From a checkpoint of a small mixture-of-experts model trained on Wikipedia: 16 experts in each of 15 layers.
Below are experts of layer 9 (counted from 0) of a mixture-of-experts language model. Rows are named router (the router's row for the expert), gate (a neuron's input weights, with its number), up (a neuron's input weights, with its number) and show model dimensions 0-255. Each number is 128 + 24 x the weight over its row's rms, rounded and kept within 0 to 255. Numbers have three digits each.
After each expert's rows: a language model's description of what the expert responds to. This comes from a sample of Wikipedia text that the model never trained on.

# expert 15
router:115169150154136120065118127118163101124140144121140080146107182175119117131125084114119147107145158094120178110098119147181132140128126116134117165166169093164132122180135125149149118123113116155148136153107163073116145106140122099117143090132107148096162137159132108127151127157156133131114108099167106152127075149105123131115118093116142112150143170152090119107098109150156131144072127123089138147145123155106112112118112156113100141135143131114113091124140144079139156121160144148147078133161117124114117111169094118159138135128146133123149144123096145118105119115119120156156139107139143136101142178179136163099149143119113092148159127078136097130103160145108146162138129141114148141089132166171126118160129133126111098098127166155108101076088129081149125128125135
gate1:127106112143148104117143153086153148118085119113109135140140094114135120116106162095121104135149149133119071134152154100166138126164128112129116105172131144096088110120141153124114113131118100139111132146158119126102126110146152127162119107123144126086145134085149113153108138123116147115154094155112180162121130115101095152132103135086098115097122105148138172163134135086128104106111118129102119140135152134116124147114127114121137141055095152144097112134119104105154158138127170136134112137153120118148122154111148108093144129131145164098129169131134097131111132137110135142139127192098136128097185125116133127120108074116167099107089082113156111117133135121127135135055124121134104173173102101158109122093105126115154139192103070090169110075139144152150104131157176
up1:146129126157134165116134125116129102138141072113116152175165102105110139101124149153110112135158137152146109143132130137162136149106134135121135126156121117097119151114168135100132129139115127135149124147134096145109110167139177120108125095120108148117122152095136102140107161141137159104139083163139170145146125059153166146089136099131130109098114127153110153187137128099147132122132139103114121133153179144120107118135113102119139134151098151162120095149094123118125151117105169117082144135159130124122160169126153122128184158097132113137101155118135089129105133138093141105143143150100173181114173164095139134098124092119125145122143105122156094156114119130101129101083108093127133137134103104141091095102137126089101116152117075079145125078136118150163084101185188
gate2:156148133128108113096110112096125138102145135157134130071131184132132147090091117106123084097119124101100123149131149137115112123145107126128127094130111105125132150150140126132134159103119158144116115090125162163083110179112108139162117130116076109101073117131112149104164204117137156146104144110113120134093101147135128133155118121169111111157130169110144091103141118129133086105090135129138141126205158107107137135114101131128136108139081145117160129113126147158155107158149137159147123125148081183125126135157123143111102144142122095084118112186133099108128127126076127127123107169141163106110109123137136113134167092082151150138167091101109149131141124121136158129135139172153152120121103125149112105142096124135086121092102148136161145105097117097080096129156110
up2:121144142137139150131098135151158162136194110144149105110152143165103177104113119126088118127111138120142117110145125110100152115095154143088134108172096106158118165121150138127157092133101094156124117130074119134133136135129096137106125112141102093117121095117099128166118135107151137134081095160153156106132067136121115139136096138140143146145183179120172091117138111143126118103100184130150127120191141102114100148167093145148106116147113088168130089133140136169157119105149128165140110139134119131129138129137083148107142109118117127069102124124134112074157107111116105109146155115140123145119148133092115110121098084077142143125133101126146180134133188133082148117136129176102131122111123091144109113132137120091127152139148136158187131138104146147100111129147132
Mid-word Latin-like pieces. Middle or final pieces of longer words, often Latin or Romance-like, such as Delu(x)e, jejun(um), Connec(tic)ut, insul(in), ambu(sh)ed.

# expert 1
router:125152119125175133139138145146137102116135168088172131116167176155139147125108117113179081141148126132108133144116142141140140113126147087126136062113116126117147161167137162129103134110123131088148140124117149106104125138128112130126112129138141149123142136099119126128106110134144124096102103136114086169137095176121136119119120124107170116101138124147065135133153131129121100157163137091108127133124132105168159140114117170151106117150149113118094116158168119098140085104168182109148142116124124159120146121145132138166143131153102111117126136121061157125114117096156120109079089141171155119167138191163108136107126085141180100141131085107085157119111151117161134119141137122123187133124105107119120062162152161118135117122119120114101088136113141125178122178145139
gate0:108093104123115067103121171119088166114140146085111154120125118072128139084113157107130144110157155134126117111142171150114111131106111115104173111153096180169123115151120161132157098090117131130105130104135049150119145127116163130121138126144129080149110123146154150159122141167164170135165115126166119141133139104178103137147161109157111074122106121119123133100147120097089141191137107096129156120105118093125111114082147166129145118129154105117162133106108130178146078115165125128108124112107118107118145100153136154093128143090123162124122117164129101164177126097117113128137139121143088126119111143114106126127115125111124125140128131092119137139138122166123173147086128152122147131118121136148143105175072132102165126163094118137125105124110131123123134144150079
up0:160083124102151120116158149160157109110079131141132105201152138127119156118161146168136109163090109171132103137135180129125154120130163147097163133115156054146126159154111104120128124154119118153114151131115141167136126139121111120142113123092117125176127128089140137143095101140132097134189125121122126134084152138112127155098108138137121105072132120151076147151138147117184152108094156059196098115135117129153112145152096151148120139095120133146078154137129129132139109117147141157121134108130135134131147124119097128152149112129102115140153150132145162143123122144163103137119100092134106168145158137095124122119131107173140156128138128109119127123117164116126169121180119129122128145176124092115138101136209092145130102103151128140131154135130144155112104105113118
gate1:101144128210129122125128162127115133097160105132129113146119203142143134154162119099120088128113128132117121151109138138161126106092123153102126134149133078124181142146125087119142172137134119121152125117118114124139134080172135109119113132097131172134119120127133140088146139089143165114117125094068126108123118148134127112160115118117140107141153119137128080096097141120144106161109157090122118147102117113172141098075115138088133131110143131164161151145108142124141106150172158120106108103137153113112128128155133112141119147138123112126090132094166071116146123161146158098125146116124104147143168141089162123167142125167149143125142091165125145143113129094087082075163105122104148087120188176137136136164138120136133083136133110104091136149136133133156114093164119
up1:159109164095124071121113111086165126167087126139139126148179106173114137118121157132102121118172118108119134082108109128104127117157098149134153105161153152130106103113163171136182160101142120121122106145143143172105142113091121143180135116132142087141112055144108113147125147152100119131098124121178146163138148129117130110129130155121104187116101130118146156117121090116109119106168121134114122126127145138130100176152114127127096130140112132137091123066137086110119141119114103125164080151113111144123151138122120139144117127094127115099135128166067143149104125118162118145126142105136143071111126091142112123085134103101104108155186139137128140140182112137167140136125183148140113160091113117140141105131154110141142176097147119153131130101103135127111129132115166
Sports and music biographies. Tokens in infobox fields and career tables about athletes and musicians, such as Position(s):, basketball, football player, Instruments, Competition.

# expert 14
router:120129128131184085125190150156170149098138118110106076135124118141119097110117120098100137130136151121097140174146126137156086120131130141113120147133172110126086095131107148102151121129171103097114178138143136127117150117143102111133096149088130109129136153137131094130097082161156155194160147111155099130113120103115118078079101100073203085130138149164108115120126118129164119168096157144113098125081160152107179115108121127168109149125135150131129081143149147139153150128145135125093129101131115143145120101140120124144119149102105113109124101141158146123114126114152138146139119098154164103159115170168158153131164100195127127146108177129140126109126139100163131129104129158113134146111135144109110126159134148124115116149108147172137117110130099113126126147132142
gate0:110070154092133138140165125119138123135088125109151125139134139158135142100142106101118106114168173122127101131097131158093091148136144114127179143112090134130126118113156049113111106105159117152139127132177129147118132094060126142149119112114089173097107129150152127148132134149166111079147153139109110088112166151114110103100107117087076118149126114115120139114122098141098112110093159105138078113113141114103151156145095184128158126153135149123139142118151155142145149147151129129142168118093122133127144119141080134130102087135128118132111083113098106083156148139090151099095129157098128139112117131156134150153113071108107129130099110104097161166116110111092142111162150134124151097110165141162145157143113140116141127091084152129127159145154134095113123101116148
up0:128092124103152150137127132121158122100081122093122142095156107117132139121139107109146131120169157103155143118077139148097118139105120132125139141105104131127128092121174092117100141145148099112148134143101120127123128098077144138125108156127111159124121143173118150147133149126142086110135166132120111087097157144117109114111154083110087113151119109128143104120127096139121127116089130141134105111119104126121147147130146172160139137142111103092102126082118117137145172135145113101089197131135116139134171108130064110125086121146136182140127091146117087124159158139149094078137083180100134167152115117142155114166138120105150098124087080102115150114142090121126125090178148152115195156102119137159121158151117134132114171118149127119143116116184111096102156129102142
gate1:136136091119155098144136124130133170150112112152139112148152127123098120097150145160125119138134105117120129146141136153103127145115107090100108096071135122119072168136084125124105132133102154143128127106138140113106143129138108109108103164076123092083096115151124145137112103148126141152133175131149131099173145119136122115134153104098106148172160147157127099100129149141131150159127189132105107091079189150156108118154145147107105148114120126128136069120115077121146150117115132140160124169135123087102121100133111109134104127143158091094102142074141155143122106070086114086146149147109106079166168133159154146141135144095173120119127111146129169091139155096122161118126138137139144178153159170126166115137114111135104107105125176119143115097131154123101136114120145
up1:097117134138104157145108139145114129131131109143118162130146105099136107131110118138122170112098161158122064126118113142111146107093124157167164124167087150148143144137158125130113109113119121125102138146138140142095139103093185124148118100178118120138131128161144153145167105108123103144094133125090134143094130103126131111102128132162172133123153149147119107123128115154122112155127120129154132141145133151100132144104125129192120119154108158093103125133129102088124139126160154148121147082090147124171125125157107149167118122124106155171104134152129089137127116113124119088138146162085081104161119151160095128102118087141154170134114127100135130088146133086149119093091110129133145107128089139076189144096137175168120132178115140141126141150110115158172083189095087
Punctuation after words. Commas, closing parentheses, quotes, hyphens and dashes right after a word or name, such as results, | Scooby-Doo | (LAO).

# expert 5
router:141171111114146108139140138137144141131154133092162114102142110144148141115122104122081075118149130164112127125144105141130111136110114097129152100127114104145115080115180086118127157135148142102099177109164145125131102115101153155108132079120091071142143160162121169133109124141151138162143128098140084127135114169096122120111105114095148091114094153182113125086115132148129123160092126142077094171146133146125164127107137143190124087096178148129092115166136130119188170107118143112151144111104108134100096087141146151120094128135142110144132127147126110099142173106119102160104135120134118101127132166152090158146136146146142112124105145134095122155102127131156093137120146131107143153129102172141130115130152161107139082122158150162109085134124153144147144150178122
gate0:176103073115126114116176142114103118117136092148164149112089126112123100133102123161146107143143155120135136134138085116121127156131129150121102109158124134109112134127174130120129107139144109151085108098144100123103119118145105140080159126145133134087139138114130128132147108155183161102100160127133122094067132151121172136147120109165108187112123118090127144111107072170120109113142100112100133131120075088121111128145152144145077105168140131113122122125174126092152158093092120082144122135119151135102108165146101083130132129129146140137114159140161118122113142137107132168126109131152102097147156160152083133094114150142107125112126128167132128123123073111151139103118130148147192100129120096144157098155116144090090110173122115112167093154102161132126108113104085
up0:122125104147110129116151106145117181130143113108101171150127139123082126099146098143135152126164134134136139113124072098125165176100113113124104110114147132114087139145141162128147141143101136093094148142121117136119124071148113121144139099089141102169117087137122152080091133115089111162128152103095150164119122113146102126116091159139181144133115102074117133150099116142113158185130150118120119099144104101159127112092098125134126109119127139133141120128164111120128115116123152150154097144086126149189103111120166105136119110168133134145129138112127108135114103133135151147138122137124096122110080130126161149102133095170112153125070158115142182126132111161152119153154100137130123130174169128192088131124105101118097134173077153175138109133121091086133124119120162
gate1:172134132132114121108131096129142127142179142148085113143118169131140131127158155092162152186146122130105114103107146101107120137152115160126149141113116126112133102166139168079124076101108122138133130141090127147154125089120135146085136119120157127139129106140149146119112114144111144117135110131156105119146156129149157116161121119103107175063123093151100164122165097094145152147041098139102120105154150152147148143138130097093140152111124130103124151106161099165091133092169105108145124115123151140113117144171116084096099123108141123132107147118139106130122100081118120156087120133150143137154102123085104130068113133144140116085125107136129154164112132137119137194137114133099149120094118120119160133146127130161104119095092123128146113141081165150169148074139101
up1:105129088101095110129095135140128098107093136152177112116134106115155090123122128156106130108094099128108124154142124108109100132148130095122109092138139093124102154126137131156109174154125127123107130106142125151100126141139125098098137169143092111119093128131112154125150172111139097144112138141080148101072124079141123153122138131114101098201147152138129102147099168120093135072177131130162114143137151115148129090104114106145173156142122157152117132139080119132140182148108149157160104123171078161126145109125132157147132102114126145150132088141121141107126125208127152095126146129118109116120175119131132075141133115157124118152097142098120129115149162117139127117091168140172114161157112138141137106128133092128186102177120163117141130138157140115091101147147132
Verb stems and modals. Word-initial pieces of verbs and common verbs or modals in prose, such as ent(itled), ke(ep), consider(ing), help, allow, could, may.

# expert 0
router:164184102109154120155174127143173077118137171114137119106140153132153111106094080112096118161139134135095158145156105116162113118117108128114167139152116085140106106132158146144131145125146179113152141135117161103120133117175078124115094141148111116097110163144092119106089168135132128132125120131118119124115132115140101114104115145101132111136113170156107094093137111141163151124130133111087079107090152152143141162119136106135113112116137114129116101161172139143136105102129151134101140097160116117124137154177128133100137154116144094138130131117129181128128151127171125154118102093164133122069140153127085126092131143181174116089122087096109132126089140105169156112104166139065130108137104145095135109154158135138142148141092115150101135130149120075142112150145135
gate0:108101148121112043120157125105114122162155126109129120105149097091168117147145140144145154167108124118096088120143149126100172149102117158117114126146170128130117117106061146148172145076149110133113122152149096137099154119155112126138118146145127129120161137148114132093148116113144176145093139125126153123119072127117138173141112120147170151159126123148127170129142139134175136132109145127123162150158164143100129138104119163144141117115140063148140151111138108120128152175169142134166133132112166136111131161115111142080163123094104146125110117151127133119088167150134146151143102144131159149132132155138118123168124149129127147093133143130153105106149144120117176128171125146136081112146112144142100162126161125147200088139121086169135175103153159125122092136153136
up0:138139130165147214133107125161126098105136104154115153174123125156120129126115117110104070127122122129152118170162104132109087103146141089168132155112117147135148163114132110107107098143127078137145098116136149158136089112116107109139119106110148111131118143110095178149142123114111099118144132153111133139107210154181139113145124104092090152111142110126122102137087153125105126114149120110132113110134115158170171131162125084151109134130111142112150113144110137088123091092108144119120116125153118105136117096143101156153089148153128108147147091114130146117144086103126061094085115152139141162111128135112125121079140114153130134145123128129147131151123129179109111157126150148118182159105110117189157115128127099094076138117158164088127094141124127150149140135106140
gate1:118126122112122140140155131108096138163116171111099124121125125097129127149115123129128123114082125102126130187110092143132107155144062139122149120122160126108143089141098122099119145135175132159127138127110125132139154117135136083099143144107122170109125099135140094168131100108108180131129131130084118147140124150151136125146130100124064126095117147172130130144153165157152135141092120134117163151172143101136132104079108109102109145104118130121137079102139106087098130156157124118134184117158072123121141135122112125120102121153151108144122167156141194132169145107147158142123147157105124135146173159158120165124113112159134136103158130123086096125103096111154106137070110101100145139165178125110108055130135168131129137131100126116126117132091109103165145101138083
up1:111140099112134164145149115140090139146135159113115121104148145162129135096133191103152119088084171113148131154114108102122148140076077143105134122147148087117120109134120102144109136131125105134136099130111157135161162116112116167111145153060101118162144087125126116089130116137098121122151174122115127128116151152168086140111154124150097104132109182141124119139133181151148087128140115153155143154157121169116103124096135136120123131113114096109141108114156111096127114146184134076116188108103150159128108127123152144132090127095143128112162133117125129110192143104141114132127120110088111155084148124140096141109119120133093170088166128134099085128121147155158129141118136127074151127131160105144123068105091133165152123141159124136120143123100108101153161138153117
Headings and infobox labels. Words and pieces in section headings, infobox field labels and table dividers, such as ==Career==, Search, ChemSpider, ---|---|.

# expert 12
router:158131156099152108135101119146146113076108155120121107108150128158123135123091134136122078126087109127133127117115131153137113093144141065103102091163127123097117105135152098109183125141128155155157139049142163110097123121109092097103102126136149128109188139122114101145100151151139145148128119117113087127145100110127148145126145153108158090103137129132139114139118160142161145136103126128084110161099176142126162123104141140172148111100144168134123073142126148111159153140143116105122107140128116095124119114141120160170118134109127130117172080114106135132135159142166122153142109141135133143153125158158122157121148103172159076108163137130103093123109099164122136138097153135119190141095110167102100111136118149109145092137140130133133089108122090176142111180096162
gate1:114093156106128115172120146122175113141086129136136101148169112158063137118139122137075118125106143111099162119146167110107138097143161111121101134134116140146116152148122112120159110133099186122115138120106140133123128138114129170152147133115054164153147179158164123117090187143151109128136187156090123123153094139116113133143123117080129120142155084120116116123128118149107103126116113121094131046098159118121126167154141158132125110108114109108140086149128123154117130094119129118136116129139102147121142098139105129134157095156137163188103134156120118059154135144121159156160152124138157123119145153101141144102108120109086112122103117119107145121110164168123097096118108158095129140139154158116134095128146086085117148148127129141126112111071155143122134115121111
up1:124113137114150132105070090132097127100143101142119122126203132113133170092119132155121124144136114129132134170168100114127131125085136101145112129138118105114134122123123143139089098162139195145116116124127166132143144179162139152182139101129098121096152132165126141149108096135110101089128143138166108134166132162159173113087127114111162098164086139142144136123151157127115127157108084135095192128107126149118163105113141134113154160101108136105154133159075130116129125130128157150100124109155143147139134136066108141102098111122142124173139110160144136103148077086156132102120130117119103121158117163145083158141110112116130122100105145142117095156132091098103141113172138148099167123136099127141120144125152109128150120158179096100128156110101118136106165155155123
gate2:133149126145157103127123107126125160107149118114157117115111113154108133113120153119134174117095126136120135083095138155080100128137132139184173099155153142144152083129093118161127056153128147153155154131064153096088184113111152092122130125116130131122123113145108134164127120184125147137145138110135104132160103138126151117110134111155190095137132140160130135125101145162145122145126143137106147095116131171111147134103128106077171162123131150103121112122093155167108157137170106149160143096134134149085125153106101142119083123104150095101156129105152129132104137111143096093125132121099115069117143104140114135121128142129102175136145131098140189156081134157149141128147108150105116121124087159133110146128148145089111129140140124177108149116152154112129099186128132
up2:135155100109107194101152141145114145148121117119151127115151136109123126138130152111105109086088138098128169118131173095136134090124149117151134111132141183115111155113117134176162179109130135073073105114151098127148144130114181152117127164125106154155119154102138082129156138133136137133117142150137099090160144141153140095124105134134139149170116105148124068111136147093111116103169095151073150138111119139127118137107150128098097148099103106137153170144173133102113123092130121109109104127131149102143152131168117137109142138126140155200125118207104132130120116128090104102148121138138104155098102133124100113097134117146147120165135146091131124097132131138114155155133107118160142121165101100123134116121130070112145117159101119111143127102116121156102168138147065
Proper-name word pieces. Middle pieces of proper names of places, people and countries, such as Phila-d-elphia, Kath-er-ine, Isra-el, plus War, America, Russia.

# expert 9
router:160135137114143096110135147136120069100079126112157118115128135117164102143118143178136107121119162113104125148124113107174144141133161137099122149126124142090080077119163128114119122124127127109146163142124130098128128122148066094135151102163167119130107138083132143086108167150133115141162115119109118152123092069108127088103116091091133124127107153150120081082152153130117123166122163100104095162101161109107146164101127142132134154127139154145074132133161126124170108120147109119088126129157108167100123130128144127126111145144131145166142116125104178124105130105143113135134106136138130133152122148143114149130153142117129105129105152110095154099130129151140092131129176144127098113153106178105104116139190156149155096181115170170123072108112115119144121089157171
gate0:148127116124122103115143115117136144137088162159124134192121123197149074133154136108125101114128140132097133075168124157087172150117104116092122142139129135142133123161168119117112143127099148108122145126119153112136071087130109116144151116123115156116137136080124120124121118133149136104136125173101187114139082167089137138172142124138134135119102118191080126145114120116115090166137152115110178130132068130164166124138124144097128100129105129115136154120133154124193118121139067085180132107137131136119134124142166124114115159122094089133126108086102103128086095140113114125136116157112133151138090157123114144079127092130098104095118155115126122098133113135126126126194108135097151130123140154143151120150144111101143105118104132116149131116119151110112153176129159
up0:115164168100153110152118092099147129116152122104124145124100122072121149116088131141149168121169122101124152215145124142129131135083150118126154105138123179114139110114111116147184145102183114130141087080135113118126135137066111123104131162089183148123090119143143179163116136163085113144124106125123137114111182103133138132126119132134167143141096133086170078104133164137111146114114119121095098122145139129132103132128128135133158143144141059104143135133111156138082096159125130156146106106113127097137162138130122133174143130140098140101141145154109105121093123151136142105191116134103119139115145131141136150090138133130117130118118147106102062138123150168129115136102163087121142126149091125126120132081095132133137112149134119121152127142170090129129131148118155
gate1:119130129065129174094120116135131150108158119160104132117124120135108139150140169174158132131144114087120163089160193139128107141128165148101130089121097115143136111147145112136114154135143121129092127157157154134161123105153123105126116147083134102145137105120122131134113181089135131111144142127120117094149128124058111137125139110109124138097143169106161111120130116128112149138184116162126092107146123122104130110140115128150142137130164140161117137118136143098138130126129129148159103195149146115127106194133172123137122139113113095136150112108125150160133144135108099152112138114113087120118165135146122089088166082158126130149122175143130072134125214118103179162124142096155120150105130168157136128111124127159143143137098153107160115144132137197135106088136152
up1:100142111147101137082122107139109117142069156116070130156121133138111145108114145135136148118154150074093167120109150105128150153119105099172139122153164121075108097173126107148140120118128137126114156171084078112104119152112113144166104107079146111131102131152114148117131166104098128163116149136134110150104153157105125163110122100121069104084144124116167142120145120156142143119139102137107165102114127108158124131108124167161147147094101071147129109100179151116139122090108143124129129159201142130159140144110144152081140144108106132118114100156134114151150156125098159141151088141145097153153127142138117125141116087119150110195156126118123142149127152093114136111153113115171132121104115099152158141112143169136123147116168158118147119142130117132118145094098113
Institutional word endings. Suffixes and word endings in institution and government terms, such as Soci(et)y, Court, Minister, -ization, and closing == of section headings.

# expert 2
router:150144110136199116117104175150156126107102142099181123119179167128125100096116124156126090117121113111128126112134116133131103117117110116127117148108108096133120121112141088137145156126100135115110139106101162114114149143120122119117110147165093160105139139159129113155118121141146117145155167106127128140148086144095147095131133109116131095189090158146101081141148140170162106166110171110127127149119179137117141130112131121167132153119140151118097134156175135130130143105156153117118120132170096097110149120130126163168087176126151180110133130138066155114097185131152110150094102122127161134114094145169118126125104087116145133156115086137107129137122161132122113156127100159100129163130113192116120100164158148089089102134115154147092108129091123134124120103149095
gate0:132132110185127119090095151102147142084137087148097124142083113116107148148103167142146128090166140121116127130143141126104147130096167142143104130114148116158174063153123095091141121127130105124112175144103122132162111133128129130138106143140112126119141141118138139112116124094132152167123121125156127138120133142116137090144120116098094131132145093107151113150107083121140114094169132122133197136134116122086075160174121134116120149125125148101086114115087138118115090149126110091132162103111130118129125145114185140158115154120145063068139150128139127113159143128123148140125107129106131138146167109131108162161113098122107127115164087160106130154143117105107161107150103109078151134139146149164085082149106128154168166079096153128132111118086126112113077133157094
up0:092131125150137168138145115110136153104164112152162132163097094113110102136130131083137116110136108131112115142098181162135119144099141154124112086120133140141107144154135129097124097070142133108136141118124118140134117092138119139141121129095130137118169123113142059121080128143093169135122116138146131071126150099079158097168118160155104143134145170101139145127104110117091101124129112140130141162156060120106133170141093118127087172123180126097167108142124137143097157145153107119137134177162150097136105116116154148151109129140171102114143144109153086161178154139132110087132125104130121115140143134118173161120128121153161092114117110152106153135085113114131089126116151130103126138125141133114124148167089107103167127120166128106155105141190130133141155144077135
gate1:121141101098113132088129129147114133089155103060128133143103111152188134108162084190162099111111080130137140136177103143135155132120118163156093129139116130121123075139114118153105126117123104081107164141072144087187099117141106136125167115115096114175165156155147152131113116149116093088104161135134114077120139149118125153133168155114143082099106174129109108133110143121131118121173155124131158176113159136143083122090095155135121105127123112137131113131141120110147085128104135139136139129114164140156159103102133102103122157120142130118151114134133159114144089106105129117121157173121158139114122138137113109133141088152122127168121114123178150141124101093147088135151159096127133151146171128144152140105131137136129092136130167138169133130113105144139167139121163
up1:095079121156123143139162108142139147113121118154146155107120103184108147128115115095141133131100119155108158145107130086100156154137118113103136139105081175107103113142128115133175137159162176135158065169137109119101152120117089115145136156119142134134127117124147122103166171128120121148136114122130168123181115133121132096186115143126123187147124134152059123164091120100156160101129111167144107112103154110127124152175126148142143104144127157112140144115101113135110133137123119189096116147125121130121109155127123128142167097122123144105103129137129122091102114110108162143150102135183143104100136143141146116156088108156119090077145106136076090136131143111111111159105148146104091088124111116126103107105098155082117098160134091110105104131111102124102109135155101
Determiners and common function words. Common function words and suffixes in running prose, such as the, their, most, first, following, best, became, served, plural -s.

# expert 8
router:115097083123132101120111113173138089124148108119178133133139127149137116082084116137096111094119126107103145141114100154134092101178119090119128106146104118156104070142179137132116150135108104154149121115119169156122152149116118106126139114170135117070138144148123131172106117152135133160128129073145156147150117115116159144139097144112177106118142119127109118130129161140170098142102110106087147135159126109113096129119150142138078124097161138111129100164151083102123140129149158108124087114155065143121110131148109171159131126106123119150137094092106114115138152086154124147130129119160135128113094143152084162106154096148141114104139105147084120143099172113183162150160112145131146166112139176120137127156132145116141102176083156108114139118118160124127099146127146
gate0:146144086122143151154104147151188115119101098135096109134142158159150065130086129107097133128082114138123144134116104180148157142144134130086162088150144131106095163124110130091146148153122172111160122141097126119136130092092117145110070155144119159158147117100135082100084062169136139108146130123117098110130128130153086150141123113102137085109117090110096078136123128114124144127106107162137145155134131118124148116138141130107155157111114159113128109138099149092147136116131070117153135120145163158120138061124140121115129153119123123132132143164087116096141158078125113136146168157142158107121135141191144126169153132096126143141113127158140136115114137163158106139131125117149132166106141097158123096146114129103110135151108137115142159082109147144109097145082135
up0:154187160077120139133132110125082142142134091129148097132118108159119195139163092148094130141116132166132141109159125128161113136110131131146110135084147116170132126069117117161124095092104115146150087123145135129091127151118144136112181118117128124150108207126116146173151153089133127147127132124127135129165155146092150097091139102127173142165115144132120147128111121133185111106074139166119096075139113096159099135155128130095106133109139140117152150079148083157132103104119126143113130122106135118132157085158141119117151102119153126102128101148142116131111123150107136090123135123142121153093121133130125100144144109183128136160096114101140148137126069141086112089170151134099125124140128162136110145125130080133144151103098136170113147130101126104124117169134141
gate1:097130103113159145168116128145189181138127082143122118120145150141126145167134114111144132156149139152132096132106143165087105168142147147132126125108143102108175124131156155166090080148110099097122106085116096103122106133128111185156143105142135119101151129129141127152150115154154145142137095129126124128153143092105144100107130111099167144135148134192145099130165107113121112114167084142167134124150127159130122177123148131125124112126166132131090163145127123118099155143156156151122168102143151131146120119101138163167120137123088111136135135146089131124107163141116146133145073125120127129173131130163145105123139129133101109155188128088128098137102164112127214123159180179108126164089159128128134115099121142122114119128128077141128152108109109162129127117143124
up1:119115173130112146128139123121093116123140161126104141146120099117132133108123122135121106105144125125121138111162113152121160115147102137105126126136109130098096129141125088122134127080104126146131121140106103131096164117128084130159135143130119137087148159145185127197114181114100129077139170109141118115151137137099072112138131139149112117118155100120103162145158134139138150151141166106118136127142082100130140104150115104150129166118109144123161096099134076116111136161092125143091133108150103115108117116094147143137059081142119136142130141071135137118107109137158047150157133176163130148116145129147146105165099086099113130111085101145062120147093144104131152148087144135129118108131116130111123131133128112140174133145095189166171121114164118155143122128086137
Sports table separators. Pipe and semicolon separators between numbers in sports statistics tables and scorelines, such as | 0 |, 25–22 |, win, score.

# expert 6
router:092171157092157119119172135134162156107198175111106124114128130137144091122131123135088089134143113130091122161126135175156147118126116110125172123142106117071086130146123128124107137144127105143108146154138099130127136147129096110135117106127122162116178129138137138128091107134128128160167153114121130139126102088072131127113084128064133130104120140144142103090138134141130086121107153124104147181132126118120112154162135133155080104081164138111112129127139152130135121139161121135089152121180137150153157140141143180137136144115143116139132122131115106120146152096172128200141147111130152149101101134179121139145137139128116085153126152161123145113153163128127096155166126124062161143105143160101130122147158120113122122123109147137123152098099130165199139151159127
gate0:145084139111145142144118123151162129138145120129129159110118145153177135128162107151125149135123123129139121077099137182141142101126098092146098113135114133138119130122161100174114101178095129109147117145136125137126117139132167132121165101140116091176154111136092146143091116138113107154117152165142175136124103149129134131152119159112118153152111112164117103174091133124158157071136136096140188149184148137124126125076157112156095119106182082102127135147164100144092126093111155119166129146143114105122129123159127110120118108072113160120123122123165110125120180131115188143154126123143115152169107120129117151133131149124144102128114179152163126099101126148110109162111094136163120162148107103157145128152105153110198143174121136150126118130166117144102139124102118
up0:115144116123118162139129139119150125149123183143115129124124132114117156120129114125141150130149096117170147135195143110180130133116171122145150108147139136142136134068122082140146120120093165108116126145153128094139132117110095119115164147151102167165101126190123165116094101117058104126084165114141113113129159108156147132125108135108104139069146143129112132131130112160145172119095123133132094098101137136122125149159127175131148170131147158128175124087125138104104129158124137103099113161123156128092103113088109119123152149124124125142149095112145157160120146121127103166104104135117108114126120133091102102147158143122125107126127101110105178135157113146141132116107070102082169137188116122092098105143150142095124143156141114143102178131114167063138102125121111
gate1:130142106126133116125114125117147136100113123162096109122139128150123148130153149101155124110092159134117140144097113174150157141138136117132140066092136135147143156126150112166162142125109075078106129094135147163158117112128104163166121112145104117108133134128166111128134129173125171103113123109087120133128122176177152144116136121123143139144149154215150137097144106148154124065096078123128124138087148114109077153145100100145124130121109138117143156127181161107153131106096139123109106109126126091133133120104148126142108159122177144130120128103180135114106158138085160118174118138113113145168129082159148097152135122115126127107125173084150172136135144175124137110155126099116106162108132156101137119103106083117104161121126116155144110094117145144142118165179124
up1:150125162138112102132143081139133117143147094118131118130135094182141128100125166104172144124122164165131103138102109149121096117111148133138117116155137173158108150114115124156079140080159144138122127121111118117110130141122137154142138113146145144127081164124105155120127156157115145061128138099108139178113137098155140143137170110149115096115127102115123096087137119047116106107127119076129122128170114117148101134134145128136135108157164187115116129144131114117109182120095141153123076140142099135109148133076165103163153151119158135125189129118185125112118148117161182164120098129130134178133127132113083126152090149095123133132123156129146100145136111120121164119100111107112125122099108170113166126165153075123108143149125107106129124150134138143158146128151163
Conjunctions and mid-word pieces. Mostly and/or/but joining phrases, as in eight hundred and eleven, plus mid-word fragments like Sat-ur-day, sit-u-ation, ordinal -th.